python train.py --num_hidden_layers=18 --hidden_size=256 --n_experts=64 --experts_per_token=2 --router_score="softmax" --normalize_top_k=true --balance_bias=false --router_z_loss=0.001 --init_std_router=0.015 --lr_router=0.000448 --vocab_size=8192 --norm="rmsnorm" --beta2=0.99
Below are experts of layer 9 (counted from 0) of a mixture-of-experts language model. Rows are named router (the router's row for the expert) and show model dimensions 0-255. Each number is 128 + 24 x the weight over its row's rms, rounded and kept within 0 to 255. Numbers have three digits each.
After each expert's rows: "comes after" lists some tokens at least twice as common just before its tokens as in all text. This comes from a sample of Wikipedia text that the model never trained on. Tokens count by the router's weight.

# expert 13
router:150132159146097152128156108117157156095150152125101136135135123144160096119122185111160135103106139128101059144110133139151152137161161130097124126122114136140135125092139130105154182118121191136077129121174149152147149124084116127136094100115134124168147110140151125129147124104175096126137112149116155098108111168118133143149152159117087097165129108123157138094078082115107109097130159110115121113131103154159052105156115110161118128129130115125151084134144093104144088162152129168096110082137124096147128128123139129124154100096134095120101158106108118150152135102101133087147158146149128142095093144116143120102117144106117157121173107134111139102134177146136155138136147145126098134135154101146105127104171166137130127146075133186103105105117132142132117129130154
comes after: "1", "2", "0", "3", "4", "5"

# expert 5
router:123140164129110167125161105127129159123135137131120147139120094171148098117105154119164131111111102110131119156109142108168164153164137168124160129125108170143110110141118123094135129124105152155087161095160135129113142096128155093135107066082161137143139117124146085100160117111161089124134119145130170108086094136160149159136178156136080103141127095097165169088081121129120124104134144107123111099111132126139121098148112106166098153110103088118162088150124101157137104155158166139115107108131132098141112135125154143125162109104143136105071162130088130130133128106095105123127161137127132139087107152107153119131101168108097137124135092156107174104151162159139147132153144131129101128144130099158105135101144160140102135157055169134121114125123109174133122147122130
comes after: " the", ",", " and", " to", " as", " The"

# expert 32
router:130149172131097162118138104132105155086117143130106132140129095154147092116103143125165157140115129085114113145078139127130153136139132147117134119114107151147097120121144144099138154106119173132106161107162164128137165098095151097121089069095129120156111110118138107082166110117147095084129123143113143107102100148154161157140128149146087104153116103102150160106125091162084106118163130101109105120122111181173105121135113102150104140123130091138160114163139121123161119166160157153063127108148109099141147144112161141125158104103131119131065147122107135129149133124080128125130149150135121137102112175118155091132091147132108154147157113147110145118151153152141176164145139141134076154133142125154097142133130154161116156160064130176117119104124124154157113122134123
comes after: " |", ";", " and", " of", " to", " is"

# expert 1
router:162129138147070133086156106158150133124127137147125139150142110146139112122117159084174141094119110124128095128143143134139133139133121134079155090108117146128100120127129147126144138056113185129131130114155120121151125092107125074122111082125124144175105080129157130127128105130136121135159107147124178115106130136129126149156189148139110072121112133090200133131107114136124112117140137120083112075108134136167086122147127104131105169128108110118133122143095115135132078179135132204092134084143129107153121133122146168163139064109134131126115176116106075142147155126086158114135124131112145179099106129115145091127116129112113134140145131142096133087133150141126159134145118137123123117134131089130127128129137154134105142153107134146075088101095159127141111129142147
comes after: " ", " (", "–", " $", "_{", "^{"

# expert 37
router:138147152153109137111143129123130145091117145143094129147143121115137097111117119138169151056140134128128098115097130116149143147133192142120126122131103133145084106095117143091155141121114142140090166124149170150132158125137148110106098122126149150172146101118135099117128130125159087140197113132132193108090120152116153151158149132131094126154137137124140134113128131132121104110136137119138119120120113160188064097130099078134110155138123075131170117143120109133132110144146158131110075081156113079132158153106143125116143113140147097131088139096094120152153133111088128134126165132154138147107081139094161134137111126128141151145130114163144150076137150143122180134154146153141100146137192098168114167129128167156113135186113137139091088113118144136133106140141134
comes after: "0", "9", "8", "5", "7", "1"

# expert 59
router:143119120134101141132136102169149142106144131128114167142195087177140082144102148103148109112136115096160129147121134136147130129139175140066135120125103201134133101091147146091164123101109134140120097134169139068168167101113144112106105112109137124159121124098146102103134130117132102109143105171133137125122121138159164119137136133144132130148115102101138130121109126141138085105119137132123121105093123119136107122119134120151108141142081131125129124171106085144132117146162150171118135097140137092133116137107161123155143087118131081113092172127082103121141160117092131083162169127106154161106091174101158094124119159103130152165191117163135124117124172134154145147163169125145117149190132104149111115137145142148111142125093132148092133117117171131119135133106136
comes after: " ", " in", " (", "s", " In", "-"

# expert 10
router:140168150128128133133152122108141153108135134120122163129123108144130058136111178096128119074079103067137105127124139147134150167159108159115105112130128138137117113102130134125134155127133124140099153120140153158144133123129128136129097086083149131147118087091140094123137121123160103122123123185122135090105131170147157155173146171147119103129095101086141147111112114149111109126140170098116086101112085169147096131174126101155080143125086080106138121144128075139166131143117133173079093119124135125141113148096122137140121116104163082118116134129128123124122136075136118104136117126156121133089151134093143133183126146101146145163134075114144134098134175157136141176148165132150078147129140121139106153111133134149103151133138131183101111098118137122105103111133124
comes after: "s", "5", " such", "4", "6", "3"

# expert 61
router:141131182151133156132159122114122136093145140112114151132127113163166080121115157105140138101113133108122102119113149126144137168154178127114150127129121133158133129098148151096157139105121143157071146117153109130157136094082149142110091076140132113131104084130176114093181129124147132129146106159118132133109096179119185143137121154131129115143121142095174188123064127147125124101132156127120104079096093137142097105150130119162100132130109111111133116129120088115134118141138144134113110081159120109142146154123128130126160103126175105077119169131102118171159132097140141095138161144108108160108087179111136114154127144118133153149156130137122131117152180142166150152144119168137079148165136123180122117113181159125102120134095138166130142125120127156117116112148136
comes after: ".", "\n", "s", "%", ".\"", " season"

# expert 27
router:138160173146109141120163120183126154127142205127100148150120051204142129135098145121184134077126098081127125132101145136144112153154155128118116096110120144145110128106124144115155133102134152124080123102147168122154128090123141106108133084105138134134111101117124093144170098131141118102138097166108120105123076159138135158147117144147095132122087116126153147116109119157111088124149130105095117087126129126119093101153119103139111132119101133133133057176128097138121132145132135112122108117150103105178129157124145136147149123138169106128082139135139122124131103076102154105125126153153123147108116156107138129159091168120172149140141116144132114109128125134148157154140159164120102146120135119134104138078148127128137139141106136152115084109093169163139117172129150
comes after: ",", " he", " it", " which", " It", " He"

# expert 39
router:183123162154097138132142127153112137145097140161113149128179119147147118121111134122129173092127092128106110130097126104139124146136133161121144106121082153137150112115149143120138155100127127166078140110186153100131140117097162098124094095101160140128129120098158083129173121113136114110149119180119128102117076141157143157140161166149139119165133129108144162122113113139128096088139149139113098076133061161124069090152106114137101128174095129080131102135136106144131133139135160136099107113129130108126159149097127137129140127126131132060130169131092072159147159103131147102178129142122124114070133171096163066171127127098125143125128117142128142117145139136130135124132145163136104112139130109132111142122149134171131141133132140154114139117106130182159109116149142
comes after: "\n", " |", ".", ")", "==", " =="

# expert 53
router:152142134172115125139161127155151126114147132152111128146132110146130126102125157155112139133084124096107085120104151112136153141159137125098145113114088131124133108121100152116145174084129159142115136104155145116131133114120148126112093060095154130160150089122149094117140125113142104125142114144130150092110115144147151185163145150158084106132102098111175155113108055144091101104159148137122112110127136121172093112134110106138119148131123112115132114160107139131127091157178140162083101108127119125133141140140140148150153087135166106124112164093115116131157170122090122128120135146143101143093069128094161124186094118135125130124144125155129162123164171168126167151155160136144107107152180093185124122143128192130103132157102152144094123122122128120128093140141121
comes after: "1", "2", " ", "3", "4", "5"

# expert 4
router:145126160157110147114163110171147144074130129114104158128160099177135087140118167103147152115083100091140101153095160097173124154135142137129149114101130145166113121156156145122142153099101164139098135129151166141106158120122160080092119083100148125136142131135168107103140135095137099135151120134105140109118127165163132133140146184133085110133088128103167142102098106139121077120146142073122090120091114120143103075150103091150111121119114120110136121157092103128150126158138153132083132113127103130154128139128138136144159126117144099109077143092116117128156146122107136138160175144128130147091102178110158122123089138119123152138143089127129171088166138181148139143158112130149103145117132097153121118133144169130094131148083153160092114116122124116127126122151115
comes after: " the", " United", " The", " his", "The", "S"

# expert 55
router:155152147144111163115161125125122183115121152155114170146152105165164084130110144085149175131106125073147097134113152145149113122145156165116114122101113138141134116135165132074153152110096109125102159125174145142131123109118122131115112117091173155111087105129171108094159127112160107094119129120095149111116095156111119173151141142133121080134086111110152147114129115124116121101121169113109132144126119154135133112183129105144079125128058119096129058156124115143134115146141138146122117120143120134149134169122146150130134115097154105101113139142074125145138113127100141140156132116165105143086103186110133095116129172127117145130155074144102137126134177172133141148126157163125128168146148116146113127104101128141127129140117158171120121103115113126182096144150115
comes after: ",", "s", " and", " well", "ing", "ed"

# expert 9
router:139137160124114145102149112145121158098152140138108126144174123161148084104119152085187127123113098105173098152113135096128149146139153148100145129127119138149140106087125138102139141102124159140103162128158130115140173117125125129101107069092179125142122093119164122091144117091170098125147127179117150104108092137123145147149128159149111107135097125115144142055109111145104095105149148127130124112115127109168107128143124110144112160148117121118143097176138132115131111155152150163098114089135120100193117141106165146137174115134135129130122154077108119139150115124105138118112141139176103163108087148103153095134125144121110143156162107119131161095139138142159144153173142139134101124157136109153113135131122160135104134169086166186075125094113107132164097127147143
comes after: " ", "–", "1", "2", "-", " ("

# expert 25
router:130111165119104132128150068113155139133136153115143131117160081128147137119114152092128115099127061114097111136097160160128159135140129166117138105085117165148095104079125144102186127089113146117122122114146133137123158114100148118120095087125147124154122136116133110090134118110155112103122112141085142114107106125146144127141110121188088131122080099097155149124138064172128122078144134143094108113071106130169115130140106089136119167156110137118124094121124111118145115148145153151092118109121100110134115142113145141158119123154113118069100132121114130142150127091097153131151134150094132134097111142088143111127118119106094160154123128148122141111154146129130119152138142156151107142119164124111104163117150158168092147142101163178108112143123152174174094148200121
comes after: " |", "\n", " F", " (", " \"", "-"

# expert 21
router:124170176136103141116166108123111159058144127119079160141133112143142128115116148114132116105078104106093106150090146102154144134151140116109128118142100138172131100102107158119184142113149176126114125105145167109129175094117155119092130100126149146137108151123202107101155095099139103086131124127106140120101074145151128157129148150163115095157117111119135165108120099152130076109132172115135109119107105133154124103145114113167106138149099100114175101119119137144158132143127152149114115128149097072161143118090154147126132114104117120136118133134086122163128103101107133127130148158100130116115123178100155122137111133100099123110156114113098153117170133158150165145130164131146104132130133110172135123074140158129128127171083132127121107119107126190133111149154143
comes after: "-", "|", " |", "==", " •", "%"

# expert 48
router:137114147114106188085154077124146137128148121131119142155156119157172088116122141090135150137104105116146082167135130115179143139139128133079143098141128157174095108106132152108140123094121167129115115103151130142146158108108142114130125119095145120130110107118124112128122109121153116079146113153130139095121133132126125129139172143143096092146099107093141135113086073132097090114128144109098130070144126118168126119153122107151131169143129114110159116153131122116120084143143157179140106094125124126146104129106184152132164095118122123087111125091102091116163144137114172078181121140135116178116099130101132087143124132117146113137173133131065127114133142147169103137135125157129100130158117110131139147146157130140128159145105160143133109116077134145155091114164193
comes after: " ", "-", " re", " (", " p", " \""

# expert 44
router:123130149120105156095134087144138133137130133126128136165138107142139079119133137129119128120107123076112097155134141104145192162199118137092146108120126144147136101089116186116149143120123146128118136114145133106165140124109125084117102119096133140130120120137115111116142082093118129118155115117106139142087127136179138129174151174159098113150088117138167145129110089183118107135125130116100124113085102108129122117162116129156100128175135097103128095177127115123150115201126140181093120088131118124134138126135174127138138122046123126093111156101083137126156142118119157072138138134110137134120117143111134111120094146091119148129134133125111130099141177146147136180162136144154113127151137099120141134129144146165093156141112194118117125130092118126155099148122168
comes after: " S", "S", " of", ",", " the", ":"

# expert 58
router:167150150130124143114149099150114134078136127154115133141134078154127104091102150127156152133082104087115127148099138092145134158142120135103118121118103135143112110142098131089144157109132132146081160131150128134139159126147147097094104061110142142137124120102154092078136111102146119130141122128089155115105090133160146188142135170179119123133127117112163153109092103141106108129164160123120084104093124162164116077114089119147098119143091088133137107118142093133152118123145145126073141093163110125139150137114131159145146112136151092116114159121086120123137136113130126116125138146125134135097112169112157116179121164102128143131159098150128130100138131151145189154156132153162096167131166071150121139116149139165109116153100137182091110106120111147139097148119119
comes after: "0", "1", "2", "9", "8", "7"

# expert 52
router:130139156164074137136187069168152141134117133144121127146116100148138084130140161112126141099127127125144126149096119114146142121147170144120146106117115121126125109152139160102154158108117150135056157127116152090138181113128152105117104101106125141154113132105162102133134107114129106134162141116104136108110104165126162186142121153162064091168101100106157159115136107143073139111146135093107119131110105116152087111124124106187122133125118104150135083151136142140132101152133173143085124107146121110139150149122158156127133116117147094124113168093108134139138171124117127126090134143108161120101081157139152103109112170093108145132130111156130162116145124158119164137159133126139087124151120106168095131142170143136101119147072139140108127092093121153146103130170152
comes after: "\n", ",", " United", " in", " of", " New"

# expert 34
router:142144129135124122088157126145122156094152133180089194136168078146128103095140156098151116111075087120127124127109127102136188148136121149140135124134090126137125115095127113120151128140099156157133114123144133110146142104124140140093124122114165150141096130137131126081124100113136124116134111174113129089101080160174169137151151143149091128161105099120141185108114091138099105131161140070140113099119108150151117116142114113138112122127134090127148098134122111107140123150156148147101134112174079111149128124127148126145155112116137105122103153119152069118144127125101128114109171149133131147110080146103149083147133154116124130150150077136100169123166138132137140144142122160127081105142152116133093130094177168134111118144071166131115112119116147158136080164165140
comes after: " a", " an", " his", " first", " was", " former"

# expert 42
router:131118159172106140108151072109167139077111139138113140143160081146149117110124151143168130126107121099117119161114120126150138158135131142127143121090102164124107108109134150083161150095121135125091168103172141107133151094111174117128091078118133129138106117099158106093142138134150103097155109149104162105105114140139151171142124135134104112148091109094179146117114108139105084109132149084090123113100129154176114098136121110192102147153124100100146090130110119127154116148138149102080108112138119093149113131114156139141138102136127126115090155095089122129150119122110154122160157142134087171103095153103133110143119140098149155149140120132093150085140175139132149152129124151138108158141133095161121136137157187140092159141091130166099144123108135164135124142167144
comes after: ".", "0", ",", "′", "°", "5"